config = dict(
    num_hidden_layers=8,
    hidden_size=128,
    n_experts=64,
    experts_per_token=2,
    d_expert=48,
    d_shared_expert=64,
    hidden_act='reglu',
    moe_layers=[1, 3, 5, 7],
    router_score='softmax',
    normalize_top_k=True,
    routed_scale=1.5,
    balance_loss=0.00898,
    balance_bias=False,
    router_noise=0.05,
    router_bias=True,
    init_std_router=0.0122,
    lr_router=0.00171,
    num_attention_heads=2,
    num_key_value_heads=2,
    head_dim=64,
    vocab_size=1672,
    norm='rmsnorm',
    norm_place='pre',
    norm_eps=1e-06,
    positions='rope',
    rope_theta=10000.0,
    rope_fraction=1.0,
    qk_norm=False,
    attn_scale=0.125,
    tie_word_embeddings=False,
    parallel_block=False,
    init='normal',
    init_std_qkv=0.0655,
    init_std_o=0.0655,
    init_std_up=0.0655,
    init_std_down=0.0,
    optimizer='adamw',
    learning_rate=0.00309,
    beta1=0.9,
    beta2=0.95,
    weight_decay=0.24,
    lr_head=0.015,
    warmup_steps=298,
    schedule='wsd',
    decay_fraction=0.927,
    decay_shape='linear',
    final_lr_fraction=0.05,
    batch_tokens=131072,
    max_seq_len=1024,
    doc_mask=True,
    z_loss=1e-05,
    train_tokens=421200000,
    max_steps=3214,
    dataset='wikipedia_en',
)
Below are experts of layer 5 (counted from 0) of a mixture-of-experts language model. Rows are named router (the router's row for the expert), gate (a neuron's input weights, with its number), up (a neuron's input weights, with its number) and show model dimensions 0-127. Each number is 128 + 24 x the weight over its row's rms, rounded and kept within 0 to 255. Numbers have three digits each.
After each expert's rows: "gets" lists some tokens that make up at least twice as much of what it gets as of all text. This comes from a sample of Wikipedia text that the model never trained on. Tokens count by the router's weight.

# expert 27
router:114141164130127155175123139182126154145092102152179163114135145147182133140148115118141095132161131137098131105118177150131154152128086128128142096087140128136136141106149102112125142116115090173111174092108150108141163136139145154110106100115094100161155143110117124116138169149121121139138111167184153119153118132151110143113140107106098112160110154099121101095144076105130119114138
gate0:134165128137107114129131108139134092112109186126109064130111127109114114101092140104114119146146099124063139126110124126155135172113153129111136161110116167126151150167124085157128099112190122133113112152111142168122139106138148086123146129161123150152079145131097080098150127150099153158100165123125119110120101122135149136142122131082116123125116124099112150107113177132155152081117
up0:157095144132146111128126117120094129121121094108131111149086136116104127142136147100142166120165129155087126126130164111158122146120140148081110125142163144146114135101136154135115167145141114144169103145094113126108123175184110144097159103134150101140147103167105114151076159195103170108132141126079158159104104151123109090133132107106150165115130125105135146120110154130148095142169
gets: " In", " in", "In", "ound", " September", " October"

# expert 13
router:152108101159119165162088152101093116135106129135146157132096173136146142129130102095153144166132158076137069127066109125126098098159101127114145118147120134148122134093119129164118155134162090114112109078130124157123110152148163127118137108110163152138125142097124139113083109141123164119119143164096133108110128108141159079099117081130136130151132177140104126149117139097142127157110
gate3:085114126138128140135146171157128150105086091159131118123128124114145157123128115101139122149135113107142141157149140097127117132128138179136163139138153094093126085132109139168150132105076123079137138115071105089132148143126113104122110053129152116150113108119092135097099127122099143074113155174108126130141070137091158140136132119145174127122119135150125129156129140133092149135092
up3:151085094121133134170099122138152119122136120140138119085142161144141143109136146121085037156072104157068123121152134121136103101146122127145169101117136143106172109180117155147125121123123118122124119152127128130136132138132118108160143128122107126147141138102127102164145130132150168096094145136141128136122092131153099142131144095117088133077139145119117118128108093077157141104183
gets: "al", "ive", " one", " two", "ious", "ial"

# expert 33
router:115137131134157136126137107156136142131170105175142176105097119136122176146148145121116153154169118099133124147136183126111123129115131081139134091131150163101147146121138137128083127132172113154098139115122122132152094096147115190135145068106130133122103085170169149150148131100147113097132162123149113127151149130112118144160130093088163145120116150127113146120141161149169183132142
gate0:171129100129158126171101085115101071138166124132095119129114182150141120116150118159170152079104117094163111112120132113118095139118153133111176116152127142119120088120094128120128135174110133163125151141140132114116119144112122149126136109117147141116082090178154152110124089127166158143179144120162164128136109139129145127151107109119119127133139178105094154127120128135157135127071
up0:171103140138140145107104151128161128106130120157169122131090126136162140087129106128137166119167135137116114118131130110138124122172149105092124091150102148124156137106099093131175166130156071121110124084109121165133090151135152183094112092153168164106104133131047141124133156141157145157155131090121130125120153154119126104124147145159125132147158129120136103129121150117148095123108
gets: " a", " an", " pro", " de", "im", " pre"

# expert 45
router:119078193109149145140115092089124110167105098140101094166126134143157128137107161069119124095163127083107163158157152147137162133095142104118123124115135146119105102073156132115163118142110163120142119140113140176130129148131138092082141105133163128128125110101097129147150125087115141123123135107137084137145146121116143130148159153101129114155160171162135098129116139107100134149102
gate1:104141123122133123122132094110093112114115114124101119108171145151085077169144157111124125169132136175136162109153107132090119111116163132122122087165116144169088132139128118097135130099111115101166146152124146157086092173074110144111167148138107134144174156136166126106099118107090134128154101111127162121157127103121170105130150153127149129145154112087166104123112110102136122104130
up1:140140133158127139100103157133150140115152145136135149125089154125138111096148131151118115090114136087149109151092181113145145130127106150132115151123115107092171089131123138148122111128109111093107152101121103088129136120190099160144132094131155121168076149109099113130152136123181141154090122140135134115098159132167099157136116134098127143090088171166088145152145179134135104151140
gets: ",", " as", ";", "),", " where", " and"

# expert 19
router:147112169128144103111096117123088090153126123091110110120152095173167059120105113167132113101138103164106135152109097119146156122122169109090131105143155156088110109147110122105177114150103147108173124158120152145105155129172101097073133143141117124131125169169137122139141114133151134106138100150134099172123126141133117110090150108126097130127137105136173109109108103117116119134142
gate4:164106114141097125141103114128162137120115100119158151125142139128164120142121117107154139127129136173137134116140137143132176101148127129147083124135102158082112122130120118094147116139141134157116124157155083087083148164124138117141154114174114202146092150148113107114102135120124163181137163105104180129093132142137140126149130116137121095165095147134141108194124155115139177111148
up4:186131114125112130090095114134107114148140118088113107093151156133172121100102110133128177118142129124109131149120164111156110124180147123154104182115109166126132125121113139129128099150063105169134120129124115084093148151133143142157158129139092175134108125134138112055136075112121140140154146112128151170092105109129109146120120099124146133140119135116130090162168129114099113114130
gets: ".", "-", ".\n\n", ").", " -", ".\""

# expert 6
router:120124099129089148077104146095149118173137127133092126132094103118136131107092132136125129111103183169099131149132121096125153124098127173125102119164176164091122113060099143136136145134167119095105130120105116146126099124138094178114145099160110153129139136117092119167134113136140131071097157150087139106091147120141111125142125128113131116085126137155143105127132117157145151160099
gate0:173130115120139203146127139176134140115128184125142119102098143147120088111072141170132085144161117128086127160163111135135149120165104154112125117096122110111110143122125100123158134137079096111113148120118107101125118131132189126136101103111128161151135153113105111174135114090112160130118140141119099118145152106178149111128144131127124145123157148176127100112122125132184123139107
up0:170163113125129154138149139133111126121166134099102122105106088157094150121118131166125095131140150149089121099187121141131145118102112168104145157158095117093119157119072095122143154145097047124130101115122120153126126108117133144130108101099147108145163131078085119107141112141145157147117156123095117160144129096163151090136134125178145119116141149119087107119104115151130130134136
gets: " s", " l", " L", " g", " h", " n"

# expert 57
router:152129100129095127141106120129165131106129098107139143152120134101108093115159142123099173107142139100086112113154101155215193118142117153144092161158122167110092109152131127132152164155116118121099102143147134138129166114097122123109108129147126115086161129132147136111136113139126122124101140112133125121123098122145169178141087113143119179096149117139170126140158153149120133091089
gate0:110138151142108102096060167108147134141141106106126127095180129137114133150173149154127120085098147128180114118107170133146132125101101147126129134136140150174115137088169149142116140117139136121156150145106159118065109128137162099103096147163144080137138106092152117101137132110128129136150115196171095151167136122125098147141114126125162161129101118145145135118142132125132102129108
up0:144122123104144119156112092082128137178091160156130125112096169147126155120173149136187112111115094171136122147149112151155085132134145117100110149174126091120123132156117143116145122176138148143134095165170119122107112130128123167090096113148103127143150121141071138142083116123104149112115094134142127133109153135104123105169111138108131111145150072118157131134114099138138104104085
gets: " ", "197", "196", "194", "202", "199"

# expert 48
router:122099150147165100155147169132130111077187158107136167103146128087147109113171121081136091113130160124145110121106121116125140139150136149139133177136119138129132116141076102159107135105154100106112144124151120117131128135136173078148137154122157123121097146104106129134099098084095109110123142161121159121094146095155121096089102143104128104182176118118153141161147135125123140138110
gate2:159110133128123112128132077184182087138133155084096151086112151115131166151121183132145103116116144145124132109145134079129063116137151091132113120120183157128137136175137128101096101121124149138139103136123111106125133152159112122110113122139132165147125130112107102116120128136106150121161147128143094113123108140144139179115188153083137099128144122144133126104138105140158084093116
up2:168155141107179125130115113132089083128140117080149149142143150098163114100109141112136132123122139109158148100094147113137141137120132125142109073127145165134077154126118139128105136148097118170150131145154091126115128101097115110125148152111105124128118087143157133119123103147139151144149152108139101103134167183170136123114141182170165104152165151092126131144135097111074091148114
gets: "k", "ay", "y", "and", "ing", "aw"

# expert 55
router:114082118147095121067110129134126114162111166146157154148136152183127123143099138163115094139118122147134149126137146144136122117118172157128154157112100103137140126124169103121147118114098105128108119099177155108128150090130140113131151160134146101132160155142103138097070141150122118137130123128149208170115095110154099107136106104108113069142123124104132124113104091135129085114139
gate4:149143133039145139110106126113125107150140123150146142134112115119114117094120119093090088096085141169099136136161116121158135103116126154115168114111134107153180111156144140155169124135149125127124136140146087097132141083150093097131132149133116130100101099144107140111147152114126122134125120137122134137162168107178154172176125133155081141114121187124108140093150136132163150121128
up4:138182131128131117100093122125129160143122149136148119159151151107132102114130111152108107098094115121162156130164105114131099127132124121111121168119112089128143135132133125187154094148143133144133096129129123114086149096176062109113136136120150142127120125150126119103119148101112119170128152163114177087168136126134148116161173165152175135121128170152123125096120144113180088162168
gets: "et", "st", "ast", "ow", " st", "art"

# expert 14
router:184082173139144108118117102135134098130172151117121145172166137132113127141167118156096095118145119148116145137163106142126125086177130123110144166135132143161114135168149124109109125112125130132105055100160121130166159120148143127127127124101176093118091146111141098152094132108129171126133129112162162139148123130137152141122134148147118131182115139097140108146092126152127159177157
gate1:149107164100166120110126139109135142153123106136102101124106143117141133157151129091154127146140123134087092097111120097113113120120115142097142141132122113141144083152130136131149145104177162151095114134135139180134157103128085131130080149140113151092111132105145083094146163142143078113095133101163059181150101098143159181103117101132124144116093143127091137107114117114122148120132
up1:147119160079099094107123123114139079122115110111160104128119180105118098175153106080139120157111130147073098141140115116103084117150158145097166128126119138148140095136117112108110128114126112174080071136158144140103121119130127129109122123092150147101108152091107097087142181144123121117127156092139163155146115112130112154167151118138110125140089144142090133149137127141104120144114
gets: "ed", "ing", "ated", "ted", "es", "ered"

# expert 58
router:078122134112124157170130103115142138099078109138089150089098127142135178114146098081128159140108106115157140136145157112130135136158083128112102128141155164098164137139103122129112145122153162172119145133141127169119120154138119142155099117128120132118091109149120100167132150119147101101115118123114107133078172138105171152095111116082101105124154112144085151119164136113158137088093
gate16:100099143084122127136166157127129155132117126111087149119125140119120150101161160121147141124134094147129154123129133122175131094134152133105143091121096146146104114135089086139127148135139072144143131125190121118112122155114132102113098149137090152147073063132131154158073124171107103117124157138150135133145078089114107130123099135136131120173141158106160131176145124132092120129115
up16:131088168165117105102137111095082130090112124140136155105171099151144110123102137111120157113177131115112123154148116101131174104121098108109107151097167136122129143149137141118117138099097154106111120144081170111107130137116134145081127161128121134119128185100145119150119126135131105085075103137086112186133142119143126134101117129150112137155151105144121157135097192134151138147163
gets: "m", " V", " v", "ri", "ab", "em"

# expert 5
router:147140133161138098123112159138114139102095153143162104084108136097118118079121114146157098132103150140122109124131156124123117126137124146123125138110105130118151140116122142130123189130126112142118163149099128079145144119156142121137124075136109147160126115093135122078127128164125121129137143171146167155130090075113071085141130094129161105076125133122176141094099091138096150107180
gate0:131159122104144132160100118134151119161148155086106154105121156138133126152110105148102123130114145119133099154179175121163113103133183099104117098129120164145133120127098134079073167121087165117126123155101102148126118152126174114132149104165148124128130101113110103144164144157111083117125157068130143139114112097148167112125103099136081124110117174152113124109130122134101129125109
up0:109125152127137141093128115139136108091133096151096119160194080129156149112127123159138158114112120133122136100076098108097141145133109154094127139105108105188147161106118112113144088140136125112112133084151140170118090130117121157109172131126121090136131123124108103121132129117131145137112164155100095111111113180112089158089146123136132131130119120172075098124087125131158140146080
gets: "in", "ill", "il", "all", "ack", "us"

# expert 2
router:161113085169111134089110125122141117086136145155113146155124139131151146134119131143106181110146149121089134152154111163088157108140138087159128147150162137122088134096116163172155089136098140129071122126124141132148123145117112130093145114098082099119114157146104148122096083111114151093131126161158089152133107109099111192121108120145133118110138158144158093134132125161111118135104
gate1:125140124139086130120198154130143142148139152096129122097139119126115157136119126133096163131117168135159124135147145136106075127146141138154109163112112150108174131129087110175150119148122114110078150078145084142121136128160114118120166126126131119131132151100168154117151115098098120119155116179166095186140140115100124111108110135134112156146096132135108152152159180117091152106155
up1:151122102115090111096150147142139094119076121095113120132098096103115149118124145090140101151172127119106131110113096114141140147118152124117126097150082095108081111127111098130146148112132136146131103175114135147146166102158157159142109146139103084140139109101133100104132146123161130169151160061148133135092118130111134113166194142148128154127125122147151145109130089138115076100116
gets: " the", " The", " a", "'s", "The", " his"

# expert 49
router:156113108120166133135114188117148148118158152137108135147143143156120136153125143167111103127154144134131154109100190163173135110120128093140140162156096114090164125127133131161138090153093142134138169127157114151134109125132151133060104110097142148133157102080149116127173083084134132125117162117114111127124118148158154094173132133173122129139112132165122120102143139112106166116120
gate0:135144163119121170155132120125128175104126112112159070112120091077136110131081157115110107130148119087159138177113133127139121149130147124153125105160121135124138131196143103095111124117135116120153114077100075138102140141137139126118128146133088093117109136123114153113138187128148116101135140147124150138159135165106155130168144163150114136151130159131157165164137087131129180138108
up0:130126143111166191111104122134158164120133115089173093162113154093132092104085141103139094124138132118148096111125136124110138119159085104144137133124126121142145141130088082142128115104134106128149129071135155066132128171099113183128154145151074135119128169117110097150117139107155116106115111123137158140151139137105168115133152136131144136124091176106129132127151114136124182147112
gets: " |", ";", " /", "°N", "):", ");"

# expert 46
router:126131071115095127149149082157134145160123129155148073125147121109133111136139114140144141123079172122110105140135137124144138141155107054120110105127157126144099146183155121136076150144124102140117114143104126133131107131160069128116144103125179153120177111128156131086137141115163131102125128114129162113104117142118151123106087118107145148135133136128075173099165151103132101140141
gate1:128186134134108113109149104130124155143151098147100143134160103129133144083158114151127182133127148172131147148114089100132141133161131115173089105102156158122126063162122135135113116121119128104153141122125166160108154146164152197099159141118125157119093142145112161123134149076120174101077142130161117120118127128140149141129114158117101160110127106128130107097102142118128098114131
up1:149080107138169080161137071150131110130164144108131110161117118097104136126092104151091121121108133123118109105148126175132129169141108127133133169128143115115131085095103134124112151154121160177154103149075116115118101143132122107131112152104128131105133135102143146137117141147097117090116128140087161133095140109165159098107161085118104101154164152122115129129116091079148141085107
gets: "201", "202", "ec", "200", "ac", "ic"

# expert 17
router:140135096151110071162129124084146128118120140085110164142105075121122137153132129122128128130117140159121099092149144154119159091127070094148130114163139157176157164144140152171143134109136138134163107148137107130118130153149154146113101128150108088122122163129100140118174114085127157134166124118152143140138165162099094098118126098106074083127126105132158114114118137157105107109112
gate5:152127165104159129099110145113118109081098120129089192080106112101157173122126179124111155129140155180125104114137146126163126106143127158110145090171144122114145149137159132138147135133139138101127124129155133141119130146139096138095133112141117110154104139130135095116129149087146124142104079107128127119121142133119120185114134133148138101141075146112097139114100207136144115146178
up5:112147121093132109114103138124101123104078156126094178126115110141146138151089148134114136125171141134139111101120121128130110104118119128102135062147220094104156117152114152164123121133121135138133159140140116148087116167170151137087090118121111126160101136129126130124117125104164165126140139133129153122121132124068093141110111127116135141118077122111131153116120184148119126179165
gets: " ", " –", " |", " her", "–", " him"

# expert 9
router:130129110133119141111113148149179139120104156148173167065120159114135182128090125150133093137141101162108138104136170147126164156163130140123133145138125115146120137125120150135129151151090147120075110132122099088156123162079136111138140098111119104084124138093121108145088108153146163172143100161106150095157106119128090137125167108149128085118128121115148108108132089125102121149155
gate1:106135132170147121124131189138120127120148110141115085132116116190144150180137148148115109156172131128126128147143158133135111159120110135132141146086142109106110180138136130087121149114107137134152117156130140147174146141163128131096142146120114137112142129128151130130159108072136166108174104158085153087151111163156122141139108159114133151091128109162139136139077124118197131122157
up1:170134105147143127124150138147104143111126125141121159140117141138161128110098122109121151131160125105113126111098104146134167098138171151134117151108119122113105139132099089195161151136096124092091131124145108153082110135111092133114148092122135131187067126152129174117095072118129126084147169132160153140157109125117142079156145093137107121130127155125128150122165143089103110149141
gets: " in", " on", " D", " at", " from", "st"

# expert 61
router:095092095095176151124156117073111095139135108129115124177117134129168169118134145085111117124138183107091145147128121129129120118070122108096148122174143085114123148105179160131167104124094142103116131161124130172134134094125124127114121127110189113155136120119099149119158124106176124144131154128145143110146114138120100103120135092162103120131133140131111097175124119110101118148132
gate2:149116133130110102138080114123117125092118111149176129127114128100142132136093105106135146114124133087138114111128130153157135145159126106124132155092123147160134168100148106144160173112134156147101151140137110097120151148124120128106084108145125155140114095167133162120171144182094128135146160096132115163160116097087122117128139152082145135151171173082173135108105149124080106116171
up2:079102117139083082085155165110111109094133121166153155141144121136120117158121095124147161075132139154174131112124146136140155169130153130148137151105156122173143139102136148097119133124146112171143130152117169121161166116103158126110113128130129149102072118086139123167127163121133141103090099125101117073143126134105093111161104123134139140129138120154124181133100141100130108130135
gets: " and", ")", "\"", ",", " or", " &"

# expert 24
router:097140122094155147127107153129108130091110129103161138114143096154129129159135122143146113062128162146115115113150081115175172086143152172083125098122143116115098110151115090142126186120129098154175107091139112152096149142111144154111124141095117140122102121137152145120127129133128097122133138164173099145108140080117123157154151117155154178127123136125105107126142124174145119169132
gate5:143108164128143130102158123163125126117132158101128092194128131157116154127092117121130169131136196138093126128117123120099099160133093115165064135150120122148160131107150122146130135103105107135115137170083131139172164114102123120177153132100125142125070142096138128158110116133151129139134130136109145146113112169152127151114136114120160128124155136120125116119168171152093115103186
up5:161126101149117053130093164104156117103150128119157124187178120133073143129151088135106154123102151136114131143135136121107115171132134155070106121132126153142123123114110117134140115097131136144135181130153132114125140117195152107173104100123105161143104126135137132111095101113150136158165127141133103101138115177145145123121128128126136102107074155158132089140134135134141160104142
gets: "0", "6", "7", "8", "1", "5"

# expert 0
router:102128157144110125106149117161093128164127144099136136114114118096115133092102127158176119092124182136134118133085102117127134097070109108117079148131127143133120127123144179152137122117096145146151125151119168119127149088184134173130093126166105131126170143140170121112123138154160138122122143180122087144113149132121104115088083113156126128090140094166107155151149122146153136134123
gate1:098172136119142143127149147155137142120129138143141119150116101111114150119118118154143127105132143164099146122133075145127175132115131165151089148169139119131162126143106157140128106153108122124135120147133140156101163099138147130106090121145101142115144120153076075151125124146150144113103151195101078104186128091159141181179136156131144140101134090102158123139114115110143169145147
up1:138101134161106111108119158095124133108073115147105127138107121126141122129117115137155134141164106152152174136140100119154129128177152165072103111151113081149147110143105107159136121100160089091100130129125124094156157128130163144124116136115108140104114164148090118138109119128149121122065076148171154144146139131168136118148136109086109123099114128141148154135178108125159097174112
gets: "–", "ac", "enn", "an", "os", "as"

# expert 7
router:065107139102150086134112157156130158112154123155141137123115152137138137164178093115146117144119116122113082162114142154135114133140111141114127104084088112128182127122131101096125115097142124116117139132163143129161152130130155157109108135134158157117110133162130111096118164141162143174148124177118183119170153136170134167105162151159155114139072127142141142115101107096109130136133
gate4:118123112135124119119139144138157139120112164084127137087126129092143114135122088123127128129125109155130124097077135091134166141092122118124101132144103175132128123105153109123136135159123120107120143131115142106173175139115133095122118130119121091106091146104088098135074135148114111121090119131083094125128113144173178157080124095120122151194132092113135118140125134088085061117133
up4:154122182087104125117135119121083067122121137101135092169134130137148142165127150111116108122137135130146128128136116108103109078089105111094134170116149163119157133135115166106139156152134157079148124113176152122129142158147134122126144126133139126155104130138119074173111099084118124152076100137124120162118162156114112127105083158159119147145143103152107179109129106115147140141097
gets: "est", " part", "ort", "end", "port", " end"

# expert 12
router:099154093139162150098136111106121124124142149121133127121090144107112162159111112145135103125135114131109101114127134140127142168127120157063146132101084086115143133134156126139149096143152115133101144152126070097109171121129166094134178128137081157091129100151125161123120135153134155140094135121105147160164118147100107096179139105139116134129145158141078106101142132078180111132111
gate0:133148113153125116123080109175159147109139088142149134120137132125130112142121155108138124120134120162153138104097126127133148146148112146140114078106126157168123130156143152121143121156198129179069123140138105158131118110161128110088099105116106086121104127100144092128107162136144179139162156145144099142103083130101108170128101139118165164098104168117103112110079149125116137133120
up0:097092133151201132131100134163154158119119134132150126093131130148095154103113087128139148130123088138136122073128121107124111146174129141131087117115057140162136118113127133127130139158143149158091134128199110156122104137138109105081097172147102147119133114110157162120118125135120137122144146139170105156102121147096147094101155124146155123140158116113116115130142137149131142082170
gets: "l", "n", "th", " Al", " al", " Cl"

# expert 54
router:142118162100127137105136135130135133155134097118136107129125099121137098148094174158115088158164134135103139113157114123205163170126135117112168162146141118093126130128145154079152098215149105133104129131149105141115117150107124160117123121147100145139120136163133133148125144144178136138137164109138125134152124101113103123157137122103145191103088108105121120107140138111094140139176
gate4:085121110105127167109150132162126128140161097118161135073100109094100112123142133160100113098114116139152111157131142121176141144118091127152133121089104100141141149132139147149127143145116110128136115169120148117110099134106122094086105106156115125117105145119139201127136164066101069145182131113116121129148157084102155114116143108107114116133142097168100139113123112158123154109138
up4:119129118117109105128114165146145133132153118171116130148151132135118114166097148123147125127114088116151124157113119106148161134110115090128123124121108101176148148088123118112065152109077151101125138078135119093130146177099144098110104139070151139106127146112130088131121153075148147142150153129103160113128146116139093087112098102136144133139149150078183116151117088122094129137099
gets: "\n", ".\n\n", "\n\n", " |\n", ")\n", "=="

# expert 53
router:134131161165117120089091120125114125123100150096134121127122109148097132127116095106130117125144180118167167140108150114108106114140108142092122097088114116117127164117153102129167118110137162129084140085138111122165111104128126129162157100122130099142125141081143113142173083105111145169189140132126130136110138106080110142150150148108078091188133143127108112145150148142145084121104
gate2:131130181156092093077129156101162159135138143146070165122076093151128146148177114116056144121129161124099124179144155105132143121135130135120091141163120134140114112153154138151093099103139124075128125123144107171142131161144104115167140104123130127167142149118113118114118127150084098098149151118122131117130128098117110122141138163155137149136128119146141110100109097152152149147149
up2:135168164128144113143128157067091124100150135123117176142150115128143134112096135138131125111159148112115147141126122154135158148081134116095123152129113122143091101118137167105114108134148091116132203109116114160124191138160129120116107089107125123141098121125110142171136166152140163145134094106141069103157127122110140159105108144136131137145116154154173082137152165153133140155142
gets: "t", " that", " At", " after", " As", " as"

# expert 21
router:167123161073154114122162093109140145154157110104092113162145139111123139113169121139142143090090183120084115140145087092130096106128130125119119136118119114142114121156102111116115125133126123144144078168118145126111128127083130138157120135127168154109109138130157142155144103083090136154151131122158176119136138134150156128102131156159122119164094151066107118150123140150149103173087
gate2:152104116108151151157138083147217128162125133109158108129130125142158147147137164088127118107119138128122104108135100095114116155133122123132131137111106123148106117144123108067127100141111092151103105136148168140099136124118200147101126145147152146128107118146136164138113094070151131180146142109157172148143136130127141140130141101117143138171106135110153081172137131108108125146105
up2:113104157154157138101138077101141149152143170099153103129131114093139123151186148075123149127103128125118136146081095137122146121133129111134106130128121142140123130134113085038120121174148133134067093179118132137120130151126153128134135106154137112122130135161129107138129129089133106132100154128115140153164117102169154154122155159113111120171122181090135108101120141154137139147133
gets: "s", "es", "ation", "ers", "ies", "ations"

# expert 15
router:132093105120125113150117124141127089132145144149118135132150135137171129133092138119145138133099118131087079100107144126144140121129158097146145129116103110171124120099107132132101183109097103133125118139139125136140130144147142117120095136149145156101142126165136162079083136125140133145153080129173194124175164161173096107090097100163193105152114110103152131138110102118099141107128
gate1:087107120093147101141146139095125159102136177121130156137115149105130110117111104136134159159078105165134112121115110126169143136127115121124176160124134102135116139098126070112143134096103117105154142119147140154147186084072109121099150145191083153127098158163114138133124102163136111085140115139129129125144113129150139135104106151165153137179157092119145135140109108137136113151126
up1:110114096140084131147108112160114113095117123093116098108118139093142151149126097129100118125106100175135127087117109145130121091092147102118156113124111168110155160096089097137111128073172131128143118109127118163125108130138125105151098142113084125154127098166110105137147128130123168104139143123093098122120092145131128176117105115086156138129128158134083128142045123147110123161108
gets: "ian", "land", "ard", " American", " play", "ey"

# expert 29
router:097113125115107139109136124075120129144108143139110143133081089134117162141124126103115124156099103136145135124118117117113124136131113163104159152166104087074128129092115106151116127105105144087156127137106110105092153126136097171133132145104124146146150078168074140103124108121115123151082104134081140159145161106127173079156096131135146145095121110137106117176168101164119126108111
gate16:141158135104117129073097150121124073139095148172107110151133115148125118087138134123143114144104163180117163155143110095144131108122123141107103154127114136107123080154128135176112140177083182121116130104125162110100168080148111101150102129147113126137101126120104081098102141135111122128144092135126120105125145116165152133129074094115120135130149142109154128162107142148122149082153
up16:102153155158120156112111159170150129132142111106170157131131112142115127128135091169065173134113122096119149117120138161114130109097111172132126119126132167114107166173115104142118104158125152153120106144098142115162107109160118117124167158162153141131122180149137094124108096171100148121096155153121156153088147145138164152141148115068096131116123129138137098151128101142106117102112
gets: " m", "w", " w", " k", "m", " d"

# expert 32
router:149159156096127149112128088146161162173107084117133114140167158113118141131155115116135148127118096163069089130130096117122098109117080166116078157134138170110142147125163152132125147157134149123127099164119157130126163117139129128142115137107126135119137133148144095151104156137146138147127138134077079107126164160118180135084125170124108151148129128152071157135113118139149119164128
gate16:107126183135100075143119109094109112129138095132105139169121106133135151115156146135074173067094137122103144142137137145124137109125135141079133101149155130122096139146124100127129088112138125146126127077125130147100132127131145130156119103090091147133148102140155114110165120106125109100165100117124107120190112142109132161085108153116156144136113195139149143155092102097132099112137
up16:088139185151155116161122127120119093084122109170104110151092119092142128130136129117092141095113121115126162134147142122100134195109133137101129137167175132150094096128128123136134144124134099115093111127101117157136100132134147130149125122124114152109099084143134147150165146171122145088149112120104090097138083119167138149113096165095081127085113156156100130159134116142137120092110
gets: "v", "iv", "ens", " res", "act", "erv"

# expert 23
router:136156171124168155166125129124094110133110100098114095115125206132125131113162105118132095159147111101141088111126135114134110144119134135159128080124122139136170128081122125107120131117162107143139149115144140164178093123140135113131087108090096183127145092124136173126147131092123109096108152116165110108120110146100112109167097144106134115132131124110127097104122113076147177142133
gate1:105166162100145104135144128117126089118144103164085099157122120101127132105158142133129118113117117133130156183137157131142209133134161145150123089119074137106117122112107112111124120107146116172157118146119148144149123134118132150132131128116095096165110085162154127134166106107097127084103094109138098144151067126137110148123135130072136153133115133089139118132097147159121143095162
up1:106130140121135068106084088139132088085137136155140139126112118115133084128129157116119056123144141085153163120151153107136125144132132138131109130125147129141121065127145086165155087102127111109109150084127119103134112135166099125147152110143121114153151155143131135096099175123113148143112134136156122157162106129088157104143154147118140111074137144175165140136178135135145130125143
gets: "ol", "ur", "ro", "un", "h", "ir"

# expert 59
router:165105094126139098140148140137135145175129119092145126121116137119103115108121135132117143111141167112149120105078094099145102127119155115130151131148122086141112124106143114164122130101128097122185120074139121098158094121140132104158176127123160122144160096147167126167121084128106150179156121141066119109108115159126162115144141126125118158181122114110139148152120140124156066157148
gate2:104122067109097121105102133128110125105101118133169114100120117113118150123132134150134121133160091117130123091160115064129124130124115158132104121119169140147105127170095137160122150165121119137161129100115143101137146169121142118098122128160145123114157100148122128174094107113165169174172120115094114127125122139113110183159125147142145141155186120132160157124172148168159101156104
up2:106198098109135137132132143120142165127113115150106091153155143099137118116136094115133140085115155096115121115157119193134158105139153112173134125137086108153089066075096152140115103153113096121115137129100151131090153135143146114102130129121122126145118109116149109107127144106101087112153151148148114096121181127134131105112081151134142069144129112148118120106145091117130119128095
gets: "at", "t", "%", "ation", "°", "et"

# expert 28
router:118129137152146168153103139128115075082168164172140135154129160124160142127133092144130130162108105143133102107162141139127115113173166172146139152135100148105170131145117139109105170127086143101106144122150170110178143146129134150133132144104149107117116133110091139138111135164182129150085169126133138103139159085126126139102123147148131117125161125152112168108144097122141174124089
gate1:095151183122136093126125123114149099106128146136114121116089165120090131118198119144108116070122126157148144115121139140166130090122083135130120139133100074134136120138084149132106100127152145154167123103116119131159155132157117104119132120165133101095105071132127095149138146099139127147097142135120156069094112072097104127144152127110132128108122134115144121097112092119099129128170
up1:088133144111188129127113119147149106171122125111137108145151136145112109123170139136130119115141070138154120134169137111117104124140131155130124080132106144114140128213105130152140085102151148145126125113145162141106130102160113131122119155090121104092130115155122111105140141149131122142136147186112125130148139128096103152154132114062123163111134091110126125105127163130195105078131
gets: "g", "n", "d", "il", "ter", "arg"